config.toml
num_hidden_layers = 14
hidden_size = 256
n_experts = 128
experts_per_token = 4
d_expert = 32
d_shared_expert = 0
hidden_act = "swiglu"
moe_layers = [1, 2, 3, 4, 5, 6, 7, 8, 9, 10, 11, 12, 13]
router_score = "softmax"
normalize_top_k = false
routed_scale = 1.0
balance_loss = 0.00292
balance_bias = false
router_z_loss = 0.001
init_std_router = 0.01
lr_router = 0.00159
num_attention_heads = 8
num_key_value_heads = 8
head_dim = 32
vocab_size = 2165
norm = "rmsnorm"
norm_place = "pre"
norm_eps = 1e-05
positions = "rope"
rope_theta = 10000.0
rope_fraction = 1.0
qk_norm = false
attn_scale = 0.177
tie_word_embeddings = false
parallel_block = false
init = "uniform"
init_std_qkv = 0.0354
init_std_o = 0.0439
init_std_up = 0.0506
init_std_down = 0.0506
optimizer = "soap_variant"
learning_rate = 0.00606
lr_mult_o = 1.1
lr_head = 0.00842
max_grad_norm = 2.0
warmup_steps = 200
schedule = "wsd"
decay_fraction = 1.0
decay_shape = "linear"
final_lr_fraction = 0.0
batch_tokens = 65536
max_seq_len = 384
doc_mask = true
train_tokens = 323600000
max_steps = 4938
dataset = "wikipedia_en"
Below are experts of layer 3 (counted from 0) of a mixture-of-experts language model. Rows are named router (the router's row for the expert), gate (a neuron's input weights, with its number), up (a neuron's input weights, with its number), down (a neuron's output weights, with its number) and show model dimensions 0-255. Each number is 50 + 15 x the weight over its row's rms, rounded and kept within 0 to 99.
After each expert's rows: "mostly gets" lists some tokens that are sent to it at least half of the time. This comes from a sample of Wikipedia text that the model never trained on.

# expert 23
router:24 62 53 62 33 41 34 41 39 41 62 65 63 35 42 23 47 46 48 36 42 65 76 65 65 73 48 66 58 39 66 32 70 43 67 64 37 53 61 34 64 36 61 34 62 57 36 35 73 53 30 61 36 53 25 34 16 37 34 57 64 44 48 45 63 49 64 66 63 37 32 64 65 70 55 70 37 55 30 70 64 41 53 35 35 35 41 64 68 33 60 39 37 74 72 42 34 52 66 44 65 66 39 43 76 40 79 51 29 57 58 63 52 30 56 69 36 65 19 59 37 63 31 57 54 21 29 76 37 26 50 36 37 32 54 67 30 47 55 42 41 65 34 68 32 70 70 53 67 64 42 31 68 44 39 33 39 20 65 71 52 45 38 64 33 69 31 62 72 62 28 71 44 40 39 68 36 67 71 29 68 29 27 33 70 66 39 46 38 27 41 28 55 39 63 28 48 31 66 36 69 49 59 55 75 41 50 29 55 65 66 36 31 45 75 42 48 35 37 68 41 45 65 75 72 41 34 66 45 55 35 49 64 69 39 70 62 36 55 58 59 47 33 64 47 30 65 63 41 26 62 55 52 57 62 73
gate0:29 23 36 71 50 60 44 63 58 66 42 55 20 39 35 68 15 62 83 50 68 60 56 39 36 52 53 40 51 44 32 56 36 65 33 51 60 58 62 21 40 43 42 59 49 37 38 41 47 30 49 52 57 56 39 57 49 61 61 68 66 49 48 65 71 59 34 68 43 60 44 54 69 42 66 65 72 50 78 73 49 50 72 66 48 29 45 46 72 32 30 53 51 43 73 66 41 54 48 56 41 28 38 29 46 64 73 24 27 36 27 64 73 78 43 72 25 50 34 47 44 56 39 41 58 11 44 14 53 42 53 41 72 66 75 32 44 68 35 39 41 52 46 69 29 38 56 37 39 68 61 33 34 23 47 51 51 33 41 62 60 78 50 51 45 52 57 57 54 56 59 61 45 47 72 59 44 43 40 24 51 30 49 36 51 28 40 63 26 65 63 71 59 44 68 57 48 59 32 77 42 67 60 71 48 38 65 43 53 23 45 54 56 30 45 51 57 37 17 64 30 64 54 43 76 21 44 55 60 64 32 79 67 51 73 82 65 55 23 45 66 73 44 49 53 27 51 03 35 30 45 44 50 47 47 60
up0:45 39 27 70 41 60 41 49 49 59 61 59 11 55 33 48 43 56 91 33 66 61 68 39 32 30 33 22 64 56 47 55 25 41 45 34 43 59 64 50 52 30 52 44 44 30 22 56 73 31 36 49 41 36 53 58 52 54 18 59 54 66 70 50 52 47 32 57 48 60 74 16 62 34 54 47 75 60 71 63 46 61 52 76 49 36 36 39 75 33 25 55 34 56 64 46 46 41 57 56 42 34 39 61 40 64 57 16 41 47 26 63 58 52 43 70 11 57 39 32 51 46 60 38 38 16 47 34 50 28 55 44 57 53 83 36 46 88 43 46 66 49 53 73 45 34 68 33 52 56 42 45 64 55 51 53 64 49 55 62 40 82 19 35 50 75 74 79 38 64 67 59 42 52 67 54 56 59 22 43 44 43 59 42 60 43 29 65 41 69 70 51 71 32 72 59 40 68 33 67 36 69 42 77 48 33 56 48 40 33 66 61 47 24 38 51 59 31 36 71 26 75 38 62 55 33 63 51 41 47 34 58 69 44 65 65 52 61 49 43 58 59 37 57 78 27 41 11 60 44 39 56 61 61 55 53
down0:69 45 57 67 45 61 55 63 50 60 28 68 35 51 38 36 55 42 70 57 63 42 32 29 23 67 56 76 60 62 52 50 06 88 71 41 45 51 40 50 61 60 40 57 46 52 91 48 46 34 34 56 38 33 44 78 51 70 48 47 67 40 67 52 24 75 53 60 32 48 39 33 53 47 42 40 76 46 56 72 54 71 73 49 45 36 35 57 41 45 64 46 60 22 53 56 80 54 66 50 47 71 62 25 42 39 55 54 61 53 31 48 45 87 60 46 40 44 51 86 50 41 42 52 56 45 60 41 46 35 28 54 60 64 67 63 40 33 67 40 65 23 52 53 62 68 82 49 27 34 49 53 43 67 62 64 64 47 25 55 65 64 66 60 50 54 46 82 45 42 69 76 59 60 38 44 45 31 48 48 65 50 44 45 29 47 45 56 54 47 70 86 34 15 37 42 38 57 31 52 46 48 44 48 37 72 33 88 40 59 54 56 58 38 28 62 55 38 24 46 18 34 48 34 48 35 48 73 80 58 46 14 63 66 57 56 17 64 48 43 81 73 33 68 59 48 62 40 42 51 62 45 52 35 64 30
mostly gets: "ife", " all", "lin", "yl", "wo", "au"

# expert 111
router:33 66 64 63 35 42 42 46 42 62 64 66 72 41 46 32 51 49 51 36 38 49 71 69 74 65 54 65 50 56 67 46 74 47 63 73 37 62 63 31 76 38 57 38 61 59 33 36 77 51 36 37 33 64 33 30 27 35 41 68 57 43 52 44 63 57 65 51 64 43 32 64 54 67 63 63 24 55 25 53 58 44 52 40 37 29 38 60 60 38 66 50 33 73 66 32 31 51 70 38 59 63 38 45 74 28 72 56 26 52 33 68 57 32 52 64 32 66 20 62 41 69 35 61 54 30 40 66 27 27 40 31 30 27 58 65 35 48 60 47 31 64 39 61 52 67 63 45 72 61 46 28 67 34 38 33 30 28 66 59 43 47 29 60 56 71 35 63 73 60 32 68 54 34 42 47 40 66 64 30 67 43 44 29 73 61 50 51 34 23 36 31 59 25 63 32 39 42 69 33 62 57 56 86 71 31 37 28 53 61 74 36 36 40 73 20 42 36 50 69 28 39 70 64 61 30 32 51 44 65 36 47 70 71 39 62 60 66 50 54 63 40 26 64 50 28 53 63 35 27 66 39 50 73 68 65
gate0:60 36 41 56 80 40 60 43 56 56 40 71 59 52 59 65 39 64 55 39 37 71 26 47 54 41 26 50 45 10 63 36 59 45 52 56 60 49 55 66 62 71 45 74 70 56 63 48 51 47 47 26 22 70 74 36 39 38 46 47 61 57 74 66 56 66 33 60 34 70 63 54 61 21 66 63 40 25 36 47 31 44 49 31 61 27 65 35 39 73 29 67 32 57 25 33 61 73 56 33 45 69 74 39 32 65 40 52 54 42 54 41 50 59 45 46 77 44 39 59 74 68 32 48 58 28 61 49 52 51 45 21 40 40 48 24 58 79 44 56 50 56 60 59 61 51 39 43 51 35 37 67 69 32 52 61 44 51 54 72 40 58 40 19 67 37 68 69 47 75 75 36 68 11 53 57 58 61 38 57 47 46 51 47 14 61 65 45 48 28 53 68 57 56 47 39 52 60 60 36 48 30 40 58 66 59 70 48 68 71 39 40 38 90 86 60 62 41 49 59 65 43 25 59 38 57 40 82 44 52 46 69 68 71 49 51 38 65 47 39 31 37 33 12 69 80 45 54 88 62 40 58 39 50 42 28
up0:48 48 33 68 64 43 81 54 26 36 67 68 48 50 81 67 39 66 53 45 46 44 36 66 41 47 38 46 55 20 59 28 40 55 51 48 53 51 36 61 43 58 46 54 56 67 42 55 49 45 37 32 27 58 84 44 59 51 53 55 57 65 56 46 41 33 67 68 34 97 68 56 66 42 51 56 46 22 49 32 50 46 36 70 67 26 62 41 46 74 39 83 47 74 17 34 48 84 54 54 40 64 73 39 45 62 61 66 60 57 55 51 61 64 23 59 70 56 37 70 53 43 41 36 42 29 58 50 41 63 43 24 51 37 52 51 46 64 51 54 50 90 68 62 40 66 57 55 56 29 65 54 56 23 43 50 70 30 50 73 18 52 25 57 63 42 41 53 61 80 75 47 57 25 57 29 66 61 45 71 32 68 48 46 48 76 63 38 47 00 56 87 48 57 35 35 43 64 64 35 44 49 45 72 68 48 50 59 78 42 60 50 56 44 54 54 47 52 47 57 65 43 13 53 40 47 64 73 48 41 44 83 57 56 45 52 47 56 47 24 55 50 35 25 61 64 34 82 56 55 40 50 39 66 53 14
down0:25 42 53 15 50 33 68 56 30 56 12 42 39 28 40 32 49 44 63 62 49 29 73 57 28 52 37 31 75 42 53 72 39 60 66 44 60 49 52 65 42 38 50 59 36 71 49 37 46 60 50 46 63 49 69 35 55 60 34 16 19 51 48 21 42 68 43 50 70 65 34 36 51 44 32 59 35 36 54 20 59 48 49 47 55 49 32 26 37 35 56 51 53 12 38 53 73 38 26 40 50 48 53 52 52 28 27 28 38 52 33 36 62 75 72 58 60 56 48 78 56 62 44 44 54 37 60 33 34 66 61 43 73 72 59 35 35 42 45 32 47 33 34 57 49 80 34 74 64 48 48 63 41 48 49 57 27 48 34 17 51 61 43 58 43 66 28 41 53 68 51 62 42 41 29 36 62 39 40 43 41 49 47 56 60 29 61 66 39 37 58 43 71 60 61 33 60 34 46 57 39 55 50 43 34 80 75 65 27 37 31 70 38 45 61 35 56 50 57 70 59 26 67 76 55 63 39 87 48 56 49 66 64 77 55 16 58 71 08 42 51 64 47 24 36 53 52 78 87 49 57 47 47 52 55 68
mostly gets: "eth", "yl", "-1", "ute", "==C", " X"

# expert 19
router:30 61 53 66 39 54 40 53 45 44 65 66 63 42 50 41 38 47 48 41 41 61 73 67 68 71 63 67 67 35 70 35 70 61 62 59 38 61 72 33 68 29 67 35 62 62 37 54 66 55 31 78 32 61 32 29 26 31 46 64 64 46 44 38 62 54 69 51 67 43 47 63 56 68 48 74 35 55 29 56 68 35 44 47 39 38 53 73 74 38 66 59 45 63 72 39 32 53 66 43 62 62 35 34 73 31 76 63 37 57 58 67 56 28 57 67 29 73 31 68 48 64 32 58 58 36 33 69 28 30 42 49 34 27 55 73 30 55 50 62 32 63 38 65 45 70 64 55 69 70 42 33 76 33 33 27 30 28 64 69 55 49 24 65 57 71 29 65 69 72 35 66 47 32 39 51 37 66 69 37 65 42 34 34 85 65 54 44 40 35 34 31 52 25 59 42 43 49 66 33 65 38 49 79 65 34 38 28 54 70 72 41 37 33 70 33 70 30 48 65 45 58 66 69 66 30 30 42 40 63 42 59 62 65 39 69 61 40 51 61 64 45 28 60 59 33 60 75 40 32 65 67 57 36 63 71
gate0:24 72 59 63 56 45 57 32 57 49 36 39 44 55 67 41 30 39 62 59 57 53 55 44 58 54 57 37 57 40 49 67 34 60 60 57 57 49 64 44 61 57 67 54 43 56 45 58 64 41 36 56 46 46 63 78 22 35 60 24 50 35 65 55 52 50 34 62 47 62 31 55 45 36 63 70 65 59 77 65 51 34 52 22 38 51 43 70 30 39 34 63 77 51 88 66 28 43 79 55 65 38 32 58 57 59 46 39 35 50 34 48 42 53 35 39 55 63 46 39 70 56 63 47 52 35 82 60 51 49 63 42 37 29 63 57 79 36 59 45 16 43 45 61 23 27 38 42 70 58 48 38 20 53 63 41 09 19 44 58 54 61 40 54 40 28 53 22 44 53 49 81 49 37 51 33 38 61 64 48 44 45 69 58 42 51 35 56 77 36 30 89 70 44 28 30 54 91 64 46 54 42 62 46 73 25 42 26 40 22 31 58 69 40 69 50 30 47 30 34 58 54 59 39 33 64 28 51 72 64 40 28 73 77 63 31 68 46 40 58 37 45 57 40 41 58 66 33 28 12 60 59 24 70 45 68
up0:62 45 56 75 53 47 54 43 42 66 53 42 53 65 53 70 43 33 61 55 50 44 39 54 29 47 31 43 49 44 57 42 51 26 53 23 25 95 64 57 41 51 16 32 36 68 50 49 65 44 47 61 17 29 73 46 50 60 37 46 55 41 46 44 57 32 47 44 42 31 46 52 42 14 58 51 53 79 56 40 55 61 39 25 28 48 60 46 18 63 34 44 38 50 52 57 66 64 63 20 53 42 83 47 72 52 64 53 80 56 70 29 39 59 54 44 43 44 26 75 40 50 50 40 25 17 60 48 39 42 60 36 38 42 50 37 42 49 52 31 45 49 42 54 47 41 64 78 63 55 68 62 65 26 47 30 33 33 35 58 24 62 45 31 72 43 62 54 44 32 39 03 60 32 67 61 45 65 52 32 54 62 65 46 71 46 27 75 56 58 91 44 54 71 60 43 36 47 75 64 54 75 39 20 50 75 48 56 47 52 32 66 50 67 47 62 64 45 36 35 51 52 41 38 47 47 13 78 12 59 66 45 44 38 69 51 43 64 53 36 79 32 40 57 31 48 69 57 61 16 39 46 44 41 58 45
down0:71 52 66 51 13 43 60 59 64 31 62 26 58 69 31 29 46 57 61 50 36 48 77 54 33 38 48 47 62 38 35 45 62 65 34 46 35 67 50 42 30 19 49 54 54 94 56 52 66 32 38 29 50 32 75 39 46 43 67 37 74 59 35 48 43 66 37 77 26 74 50 30 67 38 50 32 63 61 22 44 74 43 31 43 79 10 47 32 38 41 54 64 70 64 51 43 28 37 24 55 25 36 33 58 25 32 58 58 50 64 26 58 15 50 71 37 50 44 44 48 48 43 60 28 54 68 34 49 41 55 46 53 48 45 19 71 60 75 62 53 38 52 59 41 66 74 62 37 63 65 50 29 82 51 38 45 69 61 45 35 60 52 70 52 34 32 53 48 33 24 47 27 27 47 62 55 54 07 70 63 60 50 77 38 51 51 59 68 49 48 69 42 49 47 35 44 58 68 65 53 29 53 34 30 54 40 58 56 54 61 51 43 70 76 33 44 39 43 36 59 22 39 64 53 57 48 60 60 59 34 67 36 41 58 63 48 33 50 57 39 40 34 65 44 67 57 24 41 30 70 51 18 66 51 39 41
mostly gets: " r", " Comp", "9", " per", " High", " did"

# expert 71
router:28 65 61 65 39 68 33 52 43 55 62 50 72 37 33 36 34 54 42 38 45 65 73 69 64 74 69 62 55 46 67 53 70 41 74 59 36 64 64 37 65 39 68 28 69 73 31 38 67 42 35 53 34 60 30 34 31 28 48 68 61 37 70 47 67 56 65 44 67 37 30 63 42 65 36 63 37 53 36 83 67 35 57 50 33 32 43 60 73 36 64 48 38 68 67 31 35 66 72 37 61 60 34 35 72 36 75 62 34 48 47 62 64 31 54 60 38 65 33 70 21 58 28 50 55 36 42 68 32 32 45 48 39 38 54 72 34 53 57 34 35 55 37 62 55 71 72 50 66 62 46 34 69 42 23 26 28 30 74 53 54 39 35 66 55 63 37 69 71 61 34 73 63 40 42 67 37 72 61 37 62 43 39 31 81 75 54 40 37 32 33 33 47 34 64 41 52 45 70 36 64 53 51 67 66 32 53 34 58 73 68 21 33 37 63 33 48 54 41 72 30 56 66 64 65 38 27 64 44 68 33 63 67 73 38 67 69 44 58 61 59 47 34 70 50 27 67 61 34 27 63 43 66 47 64 63
gate0:56 49 40 43 67 48 51 46 34 50 29 66 23 42 71 22 51 70 57 48 41 55 64 47 52 47 34 46 39 53 36 40 60 70 32 52 59 58 51 30 44 87 46 65 66 42 27 42 25 59 64 53 31 34 58 49 48 41 36 61 74 35 50 25 48 56 26 66 51 59 29 17 71 74 59 61 65 60 26 67 65 69 23 50 22 57 70 40 64 66 73 40 69 49 43 10 84 58 67 40 52 31 56 42 66 39 46 58 26 64 59 39 62 44 56 76 89 52 35 50 57 32 66 66 68 53 38 20 47 64 30 58 69 37 47 27 56 73 57 67 55 49 55 47 67 40 56 61 60 54 46 40 39 38 68 36 38 43 66 48 49 30 62 43 67 64 63 51 22 68 53 57 32 79 26 43 56 37 39 61 59 53 54 43 51 66 74 48 60 40 49 61 79 45 43 40 35 40 72 43 49 80 51 67 48 65 58 55 69 64 45 53 21 35 67 69 71 61 55 57 34 53 41 61 52 63 67 32 56 60 48 51 36 52 48 57 84 50 35 77 40 32 69 60 49 38 75 23 43 76 54 20 68 14 55 54
up0:47 47 46 55 26 45 44 23 51 39 64 24 66 69 38 46 46 52 56 37 35 49 58 52 44 62 57 65 51 34 50 67 47 56 64 73 54 39 60 29 55 63 40 44 35 37 66 56 18 44 60 31 59 50 60 47 54 51 80 58 44 53 53 48 63 43 47 50 33 24 46 75 56 37 49 34 40 31 32 69 10 60 64 40 43 42 58 59 66 23 48 48 81 52 41 48 47 76 72 76 51 65 31 68 65 35 13 72 66 48 88 56 65 79 49 66 58 34 75 54 62 58 52 53 92 46 39 56 34 20 62 51 66 32 34 67 51 34 46 47 67 40 46 56 42 65 33 45 27 44 53 24 71 62 56 48 30 54 54 48 63 48 60 46 27 78 59 69 41 61 49 30 55 44 45 33 55 44 43 58 34 13 57 48 40 67 22 79 39 35 50 41 55 17 55 54 50 42 50 38 40 32 56 46 52 44 53 47 56 52 40 64 76 39 39 58 33 14 73 61 45 35 42 37 45 58 26 55 73 35 53 45 54 63 77 44 73 49 51 57 74 74 42 52 62 74 77 32 66 30 78 41 39 43 66 85
down0:18 68 54 41 45 39 74 59 34 55 69 25 70 64 51 53 23 27 22 89 76 21 26 63 52 46 31 49 65 48 21 76 45 64 53 48 60 47 29 49 76 69 48 38 46 48 68 72 51 61 66 40 55 58 35 27 39 48 43 25 34 60 35 46 46 56 69 66 43 31 52 85 28 61 32 48 47 52 36 41 68 53 35 63 39 25 45 34 27 40 43 33 35 45 37 40 79 53 21 53 46 24 43 64 69 46 63 48 37 39 60 48 61 51 49 51 24 60 41 72 37 36 47 54 68 27 46 45 55 32 67 50 47 71 41 22 53 62 29 76 54 49 40 51 59 80 23 52 50 52 72 30 67 66 42 52 60 26 42 44 41 49 39 97 40 70 62 76 65 46 30 23 43 65 47 58 57 55 62 44 47 25 52 40 47 57 41 75 69 56 57 61 65 42 35 47 33 49 67 80 60 58 42 53 44 67 45 32 67 35 67 47 59 64 45 45 48 43 39 37 54 56 32 74 67 54 26 46 67 26 63 61 21 45 63 35 43 45 64 45 23 66 44 44 71 46 37 65 29 39 43 56 39 42 52 49
mostly gets: "inn", " str", " long", "idd", "ster", "ull"

# expert 99
router:27 67 56 62 34 73 35 50 45 44 50 63 73 45 38 26 46 45 48 33 48 49 74 68 62 73 71 71 63 47 66 53 62 44 78 75 41 59 72 28 62 43 60 34 64 65 35 51 76 31 24 43 27 61 33 34 23 26 37 57 58 37 56 33 65 38 62 58 61 42 37 62 43 68 64 72 36 59 34 64 71 27 52 39 36 25 47 67 69 40 68 49 36 69 72 38 41 42 61 45 64 56 36 39 74 30 69 56 34 60 49 69 55 40 52 65 25 66 26 62 54 66 29 37 61 31 35 70 32 36 42 48 36 22 57 72 33 54 54 57 45 66 36 62 38 73 67 54 65 68 49 39 66 40 30 37 29 32 77 78 53 47 34 69 61 62 39 56 62 63 32 66 39 35 36 64 36 61 68 40 61 39 44 36 71 53 41 38 45 26 41 31 48 39 56 41 40 55 65 33 67 57 57 76 65 38 31 34 52 67 61 27 30 49 63 24 34 32 35 73 53 41 72 67 62 38 37 65 37 62 39 48 65 67 36 67 67 74 51 52 78 42 24 66 49 38 55 59 42 26 69 60 44 49 74 71
gate0:25 70 59 35 37 51 34 20 52 71 67 40 55 50 67 52 42 61 54 47 40 52 64 57 38 30 59 67 61 39 67 45 38 54 48 54 72 42 92 76 20 64 35 51 59 55 58 59 41 57 20 32 73 54 46 47 46 44 43 37 47 43 55 43 45 33 31 43 39 39 38 57 70 59 61 53 74 54 41 56 49 25 44 38 44 12 55 56 55 49 51 69 48 52 37 60 46 53 52 56 64 43 56 31 64 56 50 44 67 22 63 45 53 36 56 35 29 22 77 64 54 46 40 60 71 48 36 55 60 50 46 41 77 45 67 26 36 38 86 48 51 46 54 48 45 35 40 73 69 69 70 50 53 54 66 46 47 39 49 58 48 50 56 49 52 73 49 33 43 38 15 49 44 84 70 45 67 68 73 28 55 57 77 23 63 68 43 29 28 39 69 78 51 50 50 33 33 62 42 65 68 56 74 76 57 43 57 45 40 41 49 29 35 87 62 35 60 53 44 51 31 55 38 79 46 79 31 74 52 57 49 69 53 39 37 66 23 56 79 36 24 46 51 55 59 53 36 15 47 41 85 75 71 89 49 67
up0:42 44 50 77 64 34 40 65 16 36 40 75 44 24 55 33 34 50 68 56 25 43 29 58 61 58 35 30 42 47 54 56 87 48 68 50 32 52 44 34 47 52 79 48 48 24 46 72 57 53 77 48 41 53 15 72 33 40 50 23 44 33 34 57 49 56 58 59 27 36 45 64 37 51 54 40 22 54 47 62 52 35 72 67 55 79 28 41 54 56 17 36 34 46 46 42 64 74 62 49 59 62 47 76 44 54 36 53 13 68 36 72 48 43 47 51 56 50 47 23 31 37 45 61 45 45 48 49 63 47 39 73 06 63 29 49 54 50 29 45 51 50 37 62 51 61 54 45 29 51 43 50 55 34 64 43 24 54 45 57 50 62 44 40 35 56 30 77 44 40 72 30 62 17 54 56 53 45 17 65 43 48 38 69 36 45 47 60 55 44 54 40 37 68 68 36 43 53 72 35 33 47 44 27 37 73 59 54 44 60 63 58 62 36 47 96 24 52 64 49 40 42 54 45 76 58 51 60 85 67 47 37 56 31 59 56 49 33 75 65 66 47 56 63 52 35 89 69 31 43 26 27 63 34 36 36
down0:45 55 23 53 32 33 43 55 47 29 42 57 44 71 51 50 48 51 50 59 63 55 37 29 60 86 53 46 39 64 26 60 48 32 39 44 31 45 67 31 01 64 64 71 70 57 63 62 40 44 35 43 37 69 15 66 64 40 56 58 58 37 57 59 70 50 66 35 48 54 54 60 52 71 58 45 26 29 44 53 25 69 71 73 50 58 43 48 14 33 54 64 59 47 73 72 56 34 40 55 50 56 61 54 66 44 81 54 57 55 30 52 87 60 60 55 53 52 68 39 76 43 53 47 45 48 28 70 14 45 40 26 39 45 48 48 33 39 32 60 85 51 55 67 29 15 52 71 38 58 84 54 67 49 61 54 42 68 49 91 51 27 49 49 57 60 54 71 47 48 76 46 63 53 20 56 76 79 68 52 34 51 45 62 59 65 62 48 47 77 49 39 64 56 21 64 52 49 30 40 54 54 51 41 54 66 58 65 76 55 43 52 30 74 49 42 18 42 91 34 66 55 55 43 74 59 50 29 65 41 41 47 71 32 37 46 37 56 52 51 73 35 42 50 32 44 63 53 45 64 55 37 43 50 58 55
mostly gets: " pro", " pr", " gr", " pass", "eg", " leg"

# expert 87
router:34 75 68 62 36 51 42 61 44 38 62 73 66 39 57 32 43 47 44 35 34 44 65 69 68 67 50 59 53 25 67 43 70 59 62 63 46 62 75 27 75 29 63 42 68 67 28 52 74 59 33 40 32 64 26 30 27 22 51 62 62 49 39 40 65 49 66 26 64 38 36 69 43 70 68 70 40 60 32 71 68 34 48 45 34 38 44 59 73 31 69 50 31 63 73 30 31 43 67 49 65 63 30 39 71 30 76 55 27 47 56 68 58 39 49 57 36 65 21 56 49 68 40 55 70 38 44 68 32 33 45 49 37 27 63 62 37 60 48 59 40 60 38 69 41 69 65 41 67 61 46 36 74 33 40 34 33 25 66 70 48 41 35 63 50 64 36 67 67 62 33 71 44 35 33 64 38 61 63 37 67 37 36 31 75 68 67 47 37 32 39 39 56 44 64 31 48 50 59 34 70 52 53 77 65 38 60 33 46 69 62 48 41 26 76 30 50 42 31 72 40 49 69 79 58 37 33 59 32 61 41 44 63 74 47 64 69 51 50 55 67 51 31 69 35 30 62 71 34 28 64 67 56 63 67 62
gate0:56 58 69 50 53 56 32 52 46 44 47 42 79 43 37 77 33 17 53 44 51 82 47 30 50 27 51 30 48 35 57 58 42 66 62 65 56 61 62 71 84 46 28 62 51 66 61 58 86 38 35 45 46 55 37 54 41 48 50 74 68 29 54 54 54 22 32 55 80 35 41 51 61 60 33 59 58 58 51 69 46 35 68 55 41 60 56 24 46 56 52 56 28 50 52 64 49 67 73 34 39 46 72 59 51 71 49 56 65 54 73 50 56 35 49 34 56 64 63 27 40 75 37 49 58 14 45 51 44 49 34 65 45 55 74 46 54 60 40 49 14 33 44 51 47 39 22 51 59 54 26 47 48 59 47 32 55 75 48 79 62 59 68 33 72 62 43 56 69 39 11 64 61 34 44 58 37 42 64 62 48 80 48 59 32 38 69 27 58 62 39 68 45 56 69 55 31 49 40 74 74 08 48 54 65 31 68 37 75 39 47 44 23 34 57 43 30 51 56 53 36 68 54 37 73 53 56 76 41 16 46 57 39 82 57 40 63 44 12 40 32 60 40 39 69 64 59 61 68 60 49 15 34 58 51 59
up0:41 79 47 54 38 47 42 42 72 62 35 61 68 48 41 43 28 21 57 62 63 40 28 44 75 43 56 29 28 44 17 57 45 38 58 69 33 69 63 74 73 31 21 65 67 44 65 49 74 51 56 46 49 57 49 77 68 53 54 57 53 52 29 82 57 30 56 41 59 32 60 37 58 73 60 40 43 42 34 59 40 67 70 48 58 36 51 52 40 70 57 43 34 37 50 56 48 47 51 55 75 47 47 46 43 74 57 30 65 70 73 40 61 26 56 66 45 52 52 63 65 54 46 56 32 36 45 52 42 51 47 49 55 56 75 42 60 56 57 63 49 29 74 51 65 54 26 58 37 46 41 58 62 72 63 14 21 67 36 77 59 72 63 28 45 86 43 48 74 47 38 54 35 43 48 43 36 65 66 64 50 75 61 70 51 34 45 42 32 72 50 52 33 40 58 66 22 61 36 36 58 12 38 66 72 44 73 34 53 45 57 50 09 49 61 62 47 59 58 48 52 74 73 25 64 03 48 70 42 56 76 71 60 81 45 32 64 57 32 35 40 60 49 23 58 48 48 50 62 59 23 29 40 56 60 61
down0:61 68 59 36 55 44 64 27 63 69 48 43 81 72 47 36 70 43 44 46 48 48 51 12 70 49 54 46 69 55 57 47 27 61 38 58 57 47 57 68 40 26 55 38 54 42 43 58 77 42 61 40 50 68 46 68 63 69 34 38 34 37 43 40 34 78 56 65 54 54 56 46 65 69 44 37 44 34 37 56 71 66 61 37 25 39 81 46 07 37 41 67 60 53 54 46 31 41 58 71 75 35 58 63 56 44 57 68 52 58 76 47 70 35 64 57 50 26 37 42 43 37 51 43 45 59 41 43 88 55 40 43 62 22 62 29 73 62 67 52 74 48 50 62 42 47 55 68 37 30 59 57 34 33 63 72 36 54 44 67 81 55 79 44 34 60 58 54 50 33 25 84 42 83 56 43 71 37 42 52 23 64 66 53 43 51 43 30 63 31 67 52 55 37 32 42 63 61 33 34 33 38 23 20 64 33 66 58 60 41 36 35 27 71 66 34 63 68 50 21 75 63 38 70 63 28 35 50 18 30 54 84 36 55 39 37 59 28 43 32 49 51 41 43 48 57 46 39 44 37 39 45 80 44 64 43
mostly gets: " w", " St", " West", " including", " played", " five"